config.toml
d_shared_expert = 64
router_bias = true
tie_embeddings = true
init_std_down = 0.0599
schedule = "wsd"
steps = 10957
Below are experts of layer 5 (counted from 0) of a mixture-of-experts language model. Rows are named router (the router's row for the expert), gate (a neuron's input weights, with its number), up (a neuron's input weights, with its number) and show model dimensions 192-255. Each number is 50 + 10 x the weight over its row's rms, rounded and kept within 0 to 99.
Before each expert's rows: a language model's description of what the expert responds to. This comes from a sample of Wikipedia text that the model never trained on.

# expert 60
Description: Lowercase word starts
router:35 59 49 55 36 60 54 17 51 54 39 49 51 43 47 42 42 59 56 46 65 40 57 52 45 48 50 62 60 55 50 26 60 43 46 51 49 60 39 64 57 46 42 52 64 63 65 55 46 49 56 57 47 43 51 50 62 51 54 61 72 45 52 39
gate0:67 33 59 42 69 47 55 47 56 48 47 43 60 49 51 45 35 61 51 51 56 47 48 63 66 30 52 55 63 62 53 51 47 38 53 74 27 36 52 70 44 46 59 54 46 21 43 50 31 33 50 50 55 57 43 57 51 55 58 58 53 30 53 48
up0:43 45 30 47 49 40 28 41 47 49 73 53 52 59 52 55 66 44 41 47 39 34 58 48 39 47 36 51 52 56 49 54 45 44 39 65 49 45 37 47 29 44 43 57 56 46 36 61 51 66 60 60 55 70 77 44 33 33 51 52 47 53 55 39
gate1:48 42 57 47 66 60 42 50 47 53 47 51 56 54 51 62 63 60 32 63 70 51 45 34 41 40 39 51 76 39 63 44 50 48 50 52 36 56 37 23 58 65 51 50 45 59 54 61 46 51 46 58 44 42 60 35 57 51 52 56 43 38 44 46
up1:51 44 58 50 55 54 43 50 47 42 35 77 46 58 52 40 43 35 68 60 36 55 61 58 63 56 39 52 39 60 52 43 81 50 62 49 44 50 43 32 50 56 51 63 39 60 62 33 51 48 53 43 34 30 48 55 57 45 45 44 45 42 62 46
gate2:60 53 56 56 54 48 42 48 52 42 44 58 45 64 48 51 61 40 73 39 48 54 46 60 59 48 33 63 48 49 52 45 71 49 54 56 53 53 42 52 37 50 54 46 61 39 63 48 49 45 53 54 48 31 39 23 48 57 39 64 60 36 36 53
up2:49 66 47 51 38 62 69 41 55 47 43 41 42 53 52 38 60 51 57 50 50 56 61 56 62 41 55 48 47 44 59 56 57 64 54 42 57 45 48 48 47 61 37 45 31 55 47 48 63 28 60 53 75 44 53 45 39 58 48 51 65 62 55 57
gate3:54 38 63 53 44 53 41 62 60 58 31 45 48 29 46 49 60 55 52 51 53 21 57 62 46 50 44 62 50 49 51 56 58 23 41 67 61 39 46 48 61 54 62 46 50 34 50 57 37 44 52 62 59 52 24 53 42 58 52 48 44 30 56 47
up3:43 66 57 39 34 45 39 68 56 59 69 44 38 41 66 51 45 34 51 53 64 51 38 49 44 34 31 42 63 43 56 52 46 44 49 42 47 39 59 58 47 61 45 59 48 53 58 45 42 42 40 52 45 65 41 46 42 54 57 69 38 61 52 51
gate4:52 59 49 41 38 49 45 37 36 30 37 54 61 35 60 59 52 46 54 59 69 37 60 43 40 58 35 41 72 47 51 49 46 64 59 59 34 52 36 38 47 35 49 46 58 45 61 42 46 63 64 55 32 53 35 49 58 43 54 53 53 42 70 38
up4:56 50 45 51 38 33 71 62 44 59 42 66 39 48 57 42 59 46 57 49 43 65 45 47 52 57 48 51 62 61 63 63 49 53 49 27 50 63 40 47 27 36 56 45 52 46 29 48 60 20 52 51 56 47 46 59 50 43 57 56 57 42 60 51
gate5:38 65 44 38 68 59 68 49 40 40 61 38 43 52 43 54 45 53 44 76 53 42 61 50 51 56 30 47 50 52 49 37 56 49 53 58 43 55 50 44 62 63 46 48 47 48 54 53 62 48 44 40 39 39 59 43 47 35 53 56 55 63 48 47
up5:48 37 49 60 46 56 53 58 51 33 65 44 57 53 44 47 60 51 47 60 55 52 43 45 57 44 43 31 47 34 52 48 60 61 55 43 46 65 61 51 45 59 46 58 52 41 59 56 42 55 56 46 21 62 47 43 36 58 45 58 51 39 42 42
gate6:49 53 36 56 46 46 58 38 78 44 36 32 28 64 46 56 39 50 49 63 53 51 62 56 48 61 35 54 73 46 53 40 39 49 58 57 50 44 58 54 50 47 54 43 51 75 36 51 51 42 57 60 49 41 38 56 31 68 53 49 55 46 69 47
up6:45 44 52 63 53 52 42 66 46 49 36 63 85 47 47 43 65 60 50 35 48 57 53 35 36 39 52 39 63 32 40 52 52 50 48 58 58 41 67 58 51 45 52 68 41 40 61 50 47 44 62 43 69 48 40 56 64 53 55 51 52 42 50 49
gate7:41 49 45 49 40 48 36 36 43 56 56 41 49 52 42 39 56 61 33 68 40 52 46 54 61 64 41 45 61 54 46 45 53 47 42 53 63 66 42 47 44 42 55 50 46 40 43 54 54 51 63 38 49 62 34 58 41 53 55 49 62 45 27 50
up7:63 50 61 59 72 36 47 57 48 46 51 37 51 57 43 44 43 39 60 73 26 48 57 56 64 48 55 47 46 39 42 63 55 48 56 47 48 54 55 43 56 52 56 71 39 51 57 64 48 52 51 31 44 41 36 49 50 47 49 45 49 26 61 60
gate8:61 42 40 62 34 45 45 54 51 32 60 62 38 49 46 56 46 69 42 56 61 52 43 43 48 43 54 47 69 61 57 38 45 23 38 46 49 66 42 53 63 48 55 59 46 39 40 49 41 66 51 43 60 39 37 51 44 59 60 60 45 58 34 36
up8:55 61 36 54 45 55 56 46 59 47 56 61 36 57 45 49 49 60 59 49 46 51 51 41 50 64 31 56 67 58 44 37 45 56 50 60 44 60 60 41 48 41 47 55 60 41 35 47 45 68 54 53 52 61 69 58 46 52 61 46 46 52 58 44
gate9:43 53 54 38 52 59 52 48 41 52 43 41 60 56 39 55 46 54 43 71 48 42 49 43 68 52 44 55 54 61 40 42 53 36 52 55 46 61 48 42 24 60 65 38 52 64 30 35 53 42 56 48 44 47 30 49 45 46 69 41 63 48 53 49
up9:50 46 63 54 32 59 42 57 47 39 40 53 32 37 55 48 50 63 40 53 43 57 39 40 51 39 39 22 67 32 43 50 61 29 44 58 47 51 38 46 44 47 54 49 51 71 61 58 60 55 50 68 36 57 51 52 52 61 60 51 53 57 60 48
gate10:48 46 35 48 44 53 64 43 49 46 39 55 44 43 39 47 60 67 57 44 64 44 71 36 54 59 49 42 47 52 52 51 57 45 77 55 49 49 66 39 56 63 51 63 50 53 40 58 49 85 56 43 43 61 60 50 39 50 33 38 57 37 56 38
up10:59 56 59 41 44 52 64 39 35 36 48 37 28 67 59 56 41 41 46 58 52 39 41 56 46 50 58 30 34 41 44 40 50 64 53 50 50 53 77 60 46 54 58 63 46 54 45 56 53 54 62 48 48 42 48 46 42 63 41 39 65 51 54 45
gate11:59 53 36 48 71 54 71 60 37 53 61 51 60 33 37 46 43 40 52 40 50 68 68 64 40 55 56 59 44 24 69 51 51 46 59 39 59 49 44 49 54 51 30 46 47 57 50 52 47 41 50 55 65 73 55 59 54 38 54 59 45 56 50 42
up11:29 53 59 49 42 47 62 46 57 56 59 39 51 41 60 42 53 30 45 53 64 42 41 56 50 65 34 53 59 38 72 56 72 52 58 45 43 61 46 33 60 56 62 43 46 70 48 48 69 75 59 39 65 50 51 35 62 46 48 39 60 53 55 42
gate12:43 44 35 55 61 63 40 63 41 52 61 46 40 45 58 40 50 66 48 63 57 52 69 59 46 64 59 38 59 62 51 28 49 50 21 39 44 55 50 50 44 59 60 68 84 43 53 44 46 41 49 55 37 38 56 27 65 46 40 58 65 37 42 65
up12:44 39 64 50 57 67 53 49 41 60 51 62 69 56 43 53 61 44 48 54 43 57 43 60 56 67 52 51 53 51 53 45 42 64 37 50 35 52 66 48 57 35 71 41 57 35 60 41 49 46 54 54 54 40 54 60 61 37 59 50 56 71 55 41
gate13:45 41 44 56 37 42 63 44 34 59 45 54 36 47 56 49 56 59 66 37 53 34 49 62 44 63 51 62 63 59 50 50 51 51 63 58 57 46 54 49 47 54 41 37 63 48 42 48 45 32 32 54 49 47 35 47 42 46 48 43 37 47 48 51
up13:47 49 53 65 69 31 56 50 60 46 49 50 44 60 41 57 57 44 38 46 40 28 47 45 60 56 56 41 47 34 36 59 54 47 46 65 38 63 61 50 63 48 42 53 37 37 36 58 54 57 53 33 60 49 37 59 49 49 46 51 54 56 47 55
gate14:44 68 40 63 52 52 47 75 53 41 51 55 51 45 38 32 37 57 51 72 68 47 45 49 39 36 47 42 42 46 47 35 53 65 47 51 62 48 43 55 45 54 55 56 46 50 50 59 60 49 70 56 37 55 54 49 64 56 32 58 43 51 43 35
up14:64 36 55 49 51 76 45 55 55 50 47 59 49 32 57 48 41 53 39 44 65 65 61 51 61 52 43 41 41 49 31 42 45 31 53 56 51 53 51 31 48 33 40 47 57 36 57 42 72 40 52 59 38 58 56 25 41 44 51 72 52 51 42 45
gate15:70 47 41 64 42 48 50 52 55 40 46 58 52 41 57 45 49 44 57 72 36 36 36 63 61 47 64 72 54 26 54 38 50 51 46 62 34 44 67 59 44 60 32 55 52 49 54 34 33 41 40 45 49 48 53 54 43 55 60 60 67 44 47 48
up15:53 54 46 58 68 64 45 67 41 47 69 51 56 50 58 37 47 63 45 54 37 42 52 50 60 59 57 37 63 57 49 62 45 57 75 57 39 58 42 46 45 39 45 53 49 37 44 68 57 62 64 30 53 37 51 44 39 61 54 51 32 57 42 46
gate16:51 56 50 39 60 58 54 59 86 47 55 33 47 42 54 49 50 70 72 40 54 55 56 24 38 71 44 50 58 50 47 56 46 38 46 59 42 57 66 59 49 46 49 44 57 48 63 54 57 53 31 50 44 47 26 43 33 56 35 38 39 52 61 47
up16:43 56 46 43 36 56 36 70 46 35 38 58 34 64 33 59 55 35 36 59 47 38 40 38 35 41 40 45 45 60 50 60 38 50 52 43 46 61 77 62 58 43 59 47 45 53 59 63 54 73 45 53 54 39 32 40 37 36 51 43 46 46 64 41

# expert 59
Description: Scientific word middles
router:55 42 48 43 59 68 47 38 48 53 46 76 42 45 41 46 48 53 58 33 33 33 57 68 36 55 53 47 49 60 58 41 56 43 56 76 51 50 38 39 39 39 51 56 64 50 41 65 43 57 55 51 69 60 65 62 50 60 54 44 51 54 35 42
gate0:69 55 49 43 53 57 40 53 52 34 48 54 53 40 58 56 51 61 38 56 29 48 61 63 60 37 48 50 56 57 46 53 54 39 70 57 42 43 63 45 48 48 27 40 50 52 48 44 39 37 76 71 35 60 64 51 51 39 41 61 52 61 56 46
up0:35 57 66 46 55 38 39 52 47 45 45 63 44 51 47 34 46 41 42 53 58 50 59 55 46 62 50 60 52 50 39 68 58 58 49 64 34 59 66 38 37 50 52 46 41 46 63 35 51 32 49 47 39 45 34 61 56 47 48 49 55 45 35 47
gate1:54 39 42 50 66 56 39 39 39 53 30 43 56 40 44 41 53 37 40 63 43 45 60 52 28 49 50 53 41 56 54 45 54 47 53 57 27 43 53 45 57 55 52 45 41 51 39 68 38 47 58 35 54 56 63 46 65 45 56 56 45 45 45 57
up1:49 58 57 49 60 51 47 39 54 69 57 53 57 39 47 57 37 70 46 64 41 38 43 48 48 28 61 59 62 50 35 54 53 48 52 46 55 42 54 36 52 42 44 45 54 52 55 68 41 42 48 43 52 51 42 75 49 44 54 56 53 36 41 50
gate2:64 38 50 48 62 44 57 46 58 50 50 42 41 59 46 44 60 64 70 71 62 46 62 45 50 60 43 38 53 51 41 47 55 39 53 41 49 60 55 48 41 39 38 34 32 40 46 63 48 71 27 47 54 38 37 56 56 46 50 59 56 43 44 42
up2:56 54 61 35 61 45 61 54 56 68 48 36 46 29 58 65 42 43 54 59 38 49 50 35 48 45 50 34 47 39 54 52 39 60 62 76 65 69 63 57 36 63 52 68 47 57 52 51 47 42 54 52 36 54 47 46 64 71 53 76 56 54 57 52
gate3:41 54 42 60 65 49 57 57 53 38 36 53 43 40 52 64 68 33 57 39 32 45 60 49 48 48 45 50 66 52 37 45 62 73 63 50 45 62 42 50 53 44 51 32 58 44 43 55 38 48 42 51 65 40 45 28 49 68 72 55 45 65 30 49
up3:41 28 72 67 55 46 48 30 41 38 61 59 60 52 61 57 43 58 62 54 47 40 50 38 42 55 51 44 50 47 50 55 46 39 53 55 45 38 72 59 37 15 68 44 72 40 48 44 38 57 51 58 42 47 46 68 45 57 55 51 53 47 61 59
gate4:48 32 29 55 43 63 55 57 48 53 53 39 57 53 46 43 50 63 55 43 35 49 34 31 52 51 56 50 59 45 52 18 54 44 42 49 49 46 72 47 46 50 46 39 59 53 38 56 32 65 45 55 54 57 42 43 58 72 59 34 45 44 51 60
up4:39 35 56 34 46 54 53 41 62 40 56 55 56 64 61 63 54 63 31 55 61 49 67 49 37 49 42 64 62 46 39 53 53 43 49 58 35 35 46 51 54 56 66 51 44 36 50 43 33 69 33 40 48 55 41 48 69 53 44 51 71 54 57 44
gate5:51 45 37 37 59 61 49 62 71 51 53 68 67 49 43 44 54 55 52 64 57 58 42 44 47 57 60 34 66 40 27 42 33 44 49 50 61 64 59 43 41 42 36 67 53 37 49 39 44 49 42 56 62 52 41 72 60 44 46 33 44 52 34 48
up5:53 49 43 56 44 53 54 43 56 39 45 48 48 52 40 49 50 57 28 38 49 43 72 67 61 51 39 43 60 44 53 50 58 59 58 38 43 53 79 39 59 52 44 43 62 50 64 44 48 73 59 50 51 56 44 37 65 50 41 38 63 68 43 55
gate6:45 58 52 39 58 56 44 55 57 38 59 60 57 57 55 47 36 64 42 49 66 45 53 54 61 44 57 46 39 54 47 41 39 41 52 60 37 60 36 47 53 60 47 41 56 51 31 63 55 28 45 49 63 41 45 56 45 38 62 60 67 55 54 50
up6:35 48 60 54 49 36 51 54 31 46 34 37 52 47 46 35 57 66 62 57 62 55 46 44 59 53 61 51 22 54 41 23 48 59 57 55 38 57 51 37 51 44 55 41 45 52 47 49 53 58 29 48 45 60 50 47 45 72 60 45 45 70 49 53
gate7:29 52 52 44 44 70 54 40 44 66 46 52 51 51 64 59 48 44 44 51 60 51 47 40 49 40 52 46 47 54 60 52 65 57 46 54 53 41 47 30 41 62 38 45 68 41 37 43 65 69 36 41 35 43 45 54 41 75 53 42 35 33 48 49
up7:44 31 33 59 46 46 41 50 48 58 47 61 58 53 51 69 72 46 27 49 41 38 40 54 43 65 50 48 54 60 55 37 46 51 46 59 36 38 51 49 36 60 52 59 38 52 38 45 42 58 35 43 48 48 59 39 51 23 62 41 45 36 40 62
gate8:49 46 49 61 39 46 49 42 58 50 36 51 59 52 58 54 53 71 43 52 39 39 52 48 41 38 61 46 48 56 49 39 55 55 35 44 37 55 59 56 40 47 59 52 37 52 68 55 59 57 58 46 46 51 47 64 66 58 64 57 49 43 45 40
up8:50 45 56 41 43 56 68 68 56 43 65 39 58 49 54 38 43 42 70 48 50 26 55 62 53 34 57 34 49 54 46 34 41 45 53 47 38 58 44 40 37 54 48 43 65 58 62 47 34 43 54 35 39 46 38 53 55 78 40 34 67 57 71 57
gate9:44 48 58 46 48 60 51 30 62 60 34 37 53 47 49 39 31 44 44 62 54 51 37 68 54 50 22 58 52 49 55 63 51 36 51 60 36 68 38 51 44 52 54 62 44 48 47 39 38 67 52 49 53 49 38 46 68 44 49 73 40 44 50 47
up9:46 39 63 68 49 53 52 54 61 42 45 65 44 50 42 40 43 34 30 53 38 54 48 47 45 53 58 47 64 43 63 46 65 44 64 49 48 60 49 43 21 67 50 56 42 72 53 57 51 47 54 75 65 61 58 39 58 40 49 58 54 55 69 62
gate10:57 54 53 46 57 58 43 58 28 48 47 59 42 41 46 60 51 42 52 45 45 48 50 57 48 34 55 50 49 54 65 57 63 55 57 53 60 57 60 49 68 48 51 56 47 51 39 65 42 35 54 62 61 47 63 44 41 44 53 44 49 49 41 35
up10:48 49 44 57 50 48 40 53 49 66 58 46 47 70 48 57 65 41 55 67 42 40 43 59 50 52 55 49 45 50 38 35 33 43 65 37 59 41 40 43 50 67 67 47 61 40 48 61 52 44 43 35 32 50 49 46 64 51 51 55 49 45 46 58
gate11:45 48 46 38 51 42 52 37 75 41 33 54 64 49 55 28 49 57 47 52 49 37 70 47 29 57 45 46 45 47 54 71 55 54 55 43 35 38 35 47 43 54 35 46 53 63 63 55 62 50 49 32 62 32 46 55 44 42 42 56 45 40 37 40
up11:37 54 46 53 67 47 38 51 43 58 47 52 34 51 69 30 59 62 55 51 73 55 27 55 49 47 43 52 48 45 59 43 55 42 63 35 54 42 45 36 44 74 56 48 40 40 43 57 38 63 47 45 61 51 36 48 45 33 31 42 39 68 48 46
gate12:63 38 26 54 53 62 48 52 54 41 47 71 51 49 46 44 52 49 56 49 54 67 27 48 57 53 51 52 46 56 51 70 61 52 65 60 54 69 35 51 53 58 49 65 46 59 48 56 39 54 38 57 48 60 30 55 50 42 58 63 49 19 39 48
up12:54 70 51 36 55 45 52 44 47 39 52 43 54 48 45 62 40 48 50 55 53 46 31 50 39 30 35 53 50 38 45 65 53 59 64 61 65 48 33 42 38 43 36 31 56 50 64 37 46 53 49 51 62 48 34 29 60 48 59 55 58 50 47 47
gate13:49 43 37 47 43 58 45 52 56 41 45 55 67 65 51 48 58 63 42 53 51 54 63 49 45 69 50 44 59 63 55 46 27 43 57 52 28 62 34 41 44 62 60 66 66 41 30 47 34 55 40 54 50 58 62 33 52 37 51 67 63 36 34 41
up13:50 52 53 56 46 36 54 61 55 41 56 49 53 53 50 51 63 61 46 36 66 38 49 45 41 54 35 47 56 63 71 51 65 51 43 28 59 54 42 53 48 57 49 49 69 61 66 35 47 40 45 56 42 55 47 68 53 48 41 44 70 54 76 46
gate14:48 33 43 38 26 62 50 56 64 56 41 33 50 48 26 52 54 39 42 53 51 46 41 43 68 28 26 45 53 55 42 50 39 29 51 57 63 60 35 25 37 64 46 47 38 51 41 70 46 58 39 48 49 52 41 49 58 58 60 70 46 63 46 50
up14:41 55 55 58 46 54 65 58 41 56 54 44 56 54 66 59 40 49 46 31 57 59 42 47 47 46 45 61 52 40 54 56 39 57 58 47 62 56 53 45 59 56 64 55 45 46 52 59 67 49 44 47 28 32 48 43 55 56 40 37 38 51 75 55
gate15:58 35 60 32 50 62 38 64 45 34 40 44 63 24 53 39 32 47 63 56 51 43 64 40 57 52 58 54 62 51 50 46 46 49 58 48 47 62 30 49 53 52 57 46 45 59 44 39 41 55 52 49 40 64 58 42 51 59 45 45 40 38 52 65
up15:48 41 50 31 51 49 40 65 75 42 53 50 61 59 54 46 45 45 40 46 58 59 43 50 59 38 49 53 65 35 44 38 38 30 50 60 68 59 44 65 49 58 58 45 54 57 48 47 56 63 60 47 71 68 41 64 50 50 53 49 56 56 52 48
gate16:58 55 58 34 46 45 41 47 44 49 59 52 66 49 75 31 61 46 55 46 58 43 51 31 27 69 48 52 59 51 56 59 64 50 65 46 42 34 27 67 39 65 55 42 46 59 61 56 24 52 35 36 40 52 61 53 47 63 54 59 58 62 64 51
up16:47 50 48 52 62 50 64 57 47 58 50 69 47 37 37 63 53 35 57 53 47 64 55 50 54 49 48 41 63 49 63 54 36 37 41 63 43 37 48 51 48 48 44 65 49 67 49 36 41 31 41 39 67 44 56 44 50 27 57 51 54 38 78 36

# expert 61
Description: Political and word-internal pieces
router:59 48 44 42 34 59 57 51 44 68 44 67 40 67 54 43 33 47 53 39 54 46 51 59 55 62 51 59 66 67 34 58 41 67 57 32 40 64 37 47 63 48 67 42 47 50 32 71 59 52 48 31 65 40 44 66 57 29 53 51 59 53 61 37
gate0:46 37 62 48 51 68 43 46 45 47 47 50 46 42 35 62 46 44 60 67 47 40 62 67 41 57 47 44 49 53 72 55 66 57 41 26 66 61 57 45 55 65 56 48 45 39 47 62 46 74 38 47 49 45 45 59 52 51 40 38 59 48 34 37
up0:70 57 45 44 55 47 36 70 51 46 58 55 57 58 55 51 62 56 51 56 57 47 58 38 46 34 61 46 53 61 51 50 56 46 53 47 26 50 39 34 53 51 56 59 43 55 35 31 35 56 48 54 46 46 56 56 69 47 49 60 53 35 71 56
gate1:63 57 45 54 45 66 49 51 46 45 52 38 37 49 38 55 43 29 56 56 46 44 44 64 55 36 48 66 40 60 41 45 61 75 59 61 57 56 58 51 43 42 76 51 67 56 47 47 50 46 61 63 48 66 37 63 57 52 32 52 48 53 54 53
up1:46 71 56 54 58 57 62 39 51 49 52 57 45 62 21 71 36 53 51 53 35 53 32 56 42 47 49 41 58 55 67 52 44 49 50 46 46 36 58 51 60 60 48 44 64 35 53 44 41 43 70 44 40 50 36 46 73 63 51 29 46 53 61 52
gate2:48 40 75 59 45 71 47 49 49 34 37 57 70 30 48 38 44 55 58 52 57 50 57 58 43 47 44 61 55 40 57 49 45 31 46 52 40 62 44 58 53 43 54 64 61 60 58 43 56 47 51 41 53 53 45 58 69 44 62 20 32 48 55 40
up2:30 36 55 55 47 46 61 64 64 65 58 48 61 49 51 48 63 25 45 50 52 57 52 55 49 60 45 46 56 32 46 37 60 64 43 52 52 48 55 52 55 43 72 53 51 50 68 58 51 48 61 45 81 56 52 39 51 38 45 48 35 42 57 43
gate3:48 55 53 59 49 60 37 73 53 55 50 34 75 47 52 40 34 46 44 53 50 34 56 59 44 64 60 40 36 43 49 52 47 52 24 53 42 49 39 48 41 52 61 47 48 34 51 46 39 43 47 47 47 48 36 63 39 46 42 54 34 44 50 41
up3:62 54 55 55 67 46 48 24 56 41 48 34 33 51 50 32 38 48 61 55 44 45 41 47 55 59 55 54 51 37 68 61 44 57 71 64 43 58 42 45 78 70 59 66 39 54 49 49 62 60 50 36 39 45 36 59 57 35 55 48 55 60 69 41
gate4:55 43 69 43 49 57 65 66 37 33 42 45 64 71 58 59 68 60 50 57 43 43 56 41 40 43 55 41 38 58 42 46 57 54 45 62 31 67 51 50 51 45 48 48 68 62 37 72 43 37 45 44 56 36 58 60 59 44 55 30 60 43 43 41
up4:46 46 47 58 55 35 49 46 52 68 54 60 46 74 35 56 54 50 56 36 39 48 45 56 65 49 40 66 37 52 45 44 41 54 45 48 39 49 49 37 37 36 52 57 58 55 59 51 45 52 55 46 62 40 75 36 43 56 44 56 49 57 39 47
gate5:61 55 42 47 47 75 33 62 38 43 46 44 43 44 59 38 58 35 46 60 59 52 60 51 41 62 35 43 43 32 44 45 67 52 55 68 55 72 38 35 41 48 46 48 53 41 39 54 65 45 56 42 53 40 68 39 51 37 47 28 62 35 42 49
up5:56 47 43 62 42 62 74 60 42 58 50 42 54 47 42 37 62 38 36 21 61 43 45 47 59 39 60 43 31 47 51 62 60 56 55 60 31 43 50 36 58 27 57 67 55 45 46 57 58 61 39 45 42 35 66 54 71 51 49 62 26 43 57 62
gate6:43 55 52 56 51 69 70 52 51 65 30 37 54 30 34 51 41 71 45 59 60 57 45 46 60 60 54 57 29 57 37 55 55 57 50 60 50 54 60 63 61 63 46 51 45 58 31 51 62 54 41 49 53 62 59 56 47 33 37 35 50 54 50 44
up6:63 50 54 32 46 54 47 54 33 42 38 40 36 45 63 47 67 47 41 50 47 46 66 60 54 39 52 55 48 52 34 52 38 55 39 41 48 56 46 43 48 57 53 49 49 45 32 47 43 49 49 44 47 61 43 44 58 55 64 42 55 51 57 71
gate7:50 44 51 62 58 37 38 44 49 27 60 44 46 52 59 55 46 39 26 40 58 43 47 52 47 42 53 47 53 55 62 60 66 52 51 58 69 65 49 53 69 27 53 60 30 70 49 57 44 47 57 59 56 65 44 23 63 47 46 61 63 32 70 37
up7:42 32 33 41 54 41 45 53 52 45 49 57 36 67 66 66 51 47 43 60 50 51 35 56 42 50 56 63 59 41 59 52 57 69 60 60 62 61 60 74 44 36 38 52 45 49 52 42 48 55 41 42 53 52 32 57 48 45 49 77 42 35 58 57
gate8:62 52 47 34 48 61 54 59 52 42 52 48 55 60 57 52 34 38 57 67 41 54 39 59 46 59 42 43 71 60 77 35 52 53 64 45 46 57 41 46 53 46 51 51 55 32 48 53 49 52 59 52 54 56 44 51 42 56 54 57 42 32 65 55
up8:44 60 53 48 50 54 39 49 38 52 45 49 47 34 50 58 34 56 48 36 41 60 39 55 44 42 43 43 57 42 52 64 67 57 59 54 31 38 58 38 42 31 58 64 64 30 46 53 38 61 46 65 48 48 44 35 51 45 39 44 49 60 71 64
gate9:47 30 45 55 37 66 47 56 66 58 34 62 66 56 55 48 61 64 44 60 53 48 58 62 65 48 15 63 62 49 45 48 52 44 65 62 55 53 56 41 51 63 51 37 54 39 42 60 23 55 51 36 40 48 52 40 65 40 48 53 48 55 58 35
up9:57 52 31 51 44 48 27 48 40 56 47 51 54 52 58 59 59 39 42 36 61 56 39 62 48 44 69 32 46 42 32 59 47 38 59 58 68 55 50 51 51 53 45 54 50 37 54 63 49 53 55 40 29 41 40 19 43 49 59 39 35 42 72 52
gate10:26 53 47 44 49 58 58 48 59 60 45 43 68 60 74 48 54 54 55 57 66 59 41 44 36 66 47 60 50 47 62 56 53 40 61 65 40 58 69 44 30 62 59 53 63 53 45 61 45 62 66 61 43 49 58 51 53 62 46 54 49 50 65 49
up10:63 59 44 43 40 65 23 39 45 43 53 63 44 62 62 61 45 37 48 48 42 57 50 45 47 41 46 46 69 58 46 48 53 28 52 38 46 54 31 63 49 40 59 39 53 43 50 54 60 58 55 45 50 54 63 49 40 53 48 49 46 59 68 57
gate11:36 53 62 64 39 71 48 50 51 49 17 43 58 47 49 39 60 41 43 49 46 49 55 62 59 45 57 59 58 64 60 48 41 76 26 50 56 52 56 57 44 36 46 57 62 65 44 33 32 39 51 48 50 57 59 40 62 49 56 57 47 45 65 50
up11:41 50 56 63 44 50 57 55 48 46 44 30 38 69 52 50 42 66 46 60 48 46 69 42 61 45 58 66 48 76 42 58 61 48 45 38 50 52 33 46 54 60 38 56 52 58 43 50 47 44 46 43 56 38 37 63 43 58 61 52 54 49 41 36
gate12:18 53 49 40 63 62 69 39 50 41 38 48 52 45 44 64 50 54 35 59 44 50 46 36 47 56 48 51 41 62 41 60 56 57 38 31 60 67 36 56 39 53 45 44 54 54 64 51 56 47 62 37 38 53 40 57 57 59 46 48 56 50 50 35
up12:33 51 56 58 55 60 40 61 55 50 30 47 53 50 51 57 50 63 57 61 59 42 57 43 41 58 46 54 54 47 51 73 52 47 35 42 40 54 51 39 68 52 65 56 36 46 48 40 61 52 55 57 71 63 54 35 59 66 61 65 41 64 52 29
gate13:41 53 31 64 57 46 51 39 42 55 62 59 38 54 51 36 46 62 38 74 36 54 46 57 53 51 60 57 33 42 48 43 49 61 46 43 69 57 59 34 43 61 57 44 41 65 57 57 72 51 43 50 62 69 48 59 60 45 62 51 58 46 53 58
up13:62 39 38 60 50 70 63 47 43 53 66 72 54 53 64 39 49 56 63 39 56 60 53 63 41 48 39 54 46 55 53 54 51 61 58 47 60 63 51 60 55 53 49 49 53 45 53 57 41 40 52 52 53 44 47 39 51 73 53 39 46 54 57 61
gate14:45 57 44 66 56 51 37 51 55 51 47 53 57 63 47 56 42 52 33 46 57 55 58 66 51 57 57 46 31 47 48 29 45 43 34 63 45 52 64 46 66 62 63 41 60 40 49 53 71 57 49 37 53 57 41 58 64 67 33 61 43 40 54 44
up14:65 29 38 46 50 38 54 42 41 59 31 44 67 44 61 45 57 55 62 65 33 72 42 44 52 62 41 58 57 46 47 34 47 65 50 42 67 62 56 34 52 44 41 46 53 43 55 47 47 32 57 41 70 45 61 40 47 53 41 58 65 46 61 46
gate15:53 54 66 52 47 58 41 54 41 50 45 45 63 48 55 59 53 55 46 51 59 69 51 33 60 54 48 36 52 50 47 39 50 43 38 45 48 47 44 69 55 40 55 36 68 40 49 54 38 67 50 44 46 63 51 59 58 48 64 63 34 65 40 30
up15:47 48 43 31 53 40 58 47 50 44 54 29 42 47 48 42 56 51 36 56 48 44 46 44 56 38 62 66 35 36 63 35 63 64 66 57 43 50 45 59 59 41 52 58 35 44 51 38 47 52 50 50 52 43 38 44 45 63 32 43 47 59 33 50
gate16:48 41 44 48 65 42 41 45 33 65 43 45 63 57 82 50 49 46 60 53 81 39 45 60 45 64 44 60 72 41 47 42 46 41 71 64 37 62 57 58 46 47 52 51 50 46 51 49 44 43 42 42 64 34 61 43 53 39 40 43 42 25 61 44
up16:36 48 55 27 51 45 62 61 41 49 46 33 56 62 47 61 44 27 47 49 35 42 45 57 51 41 49 50 45 46 66 47 48 62 43 49 60 34 26 72 75 39 38 48 46 55 43 41 72 32 34 59 48 44 57 57 43 62 49 52 33 55 48 41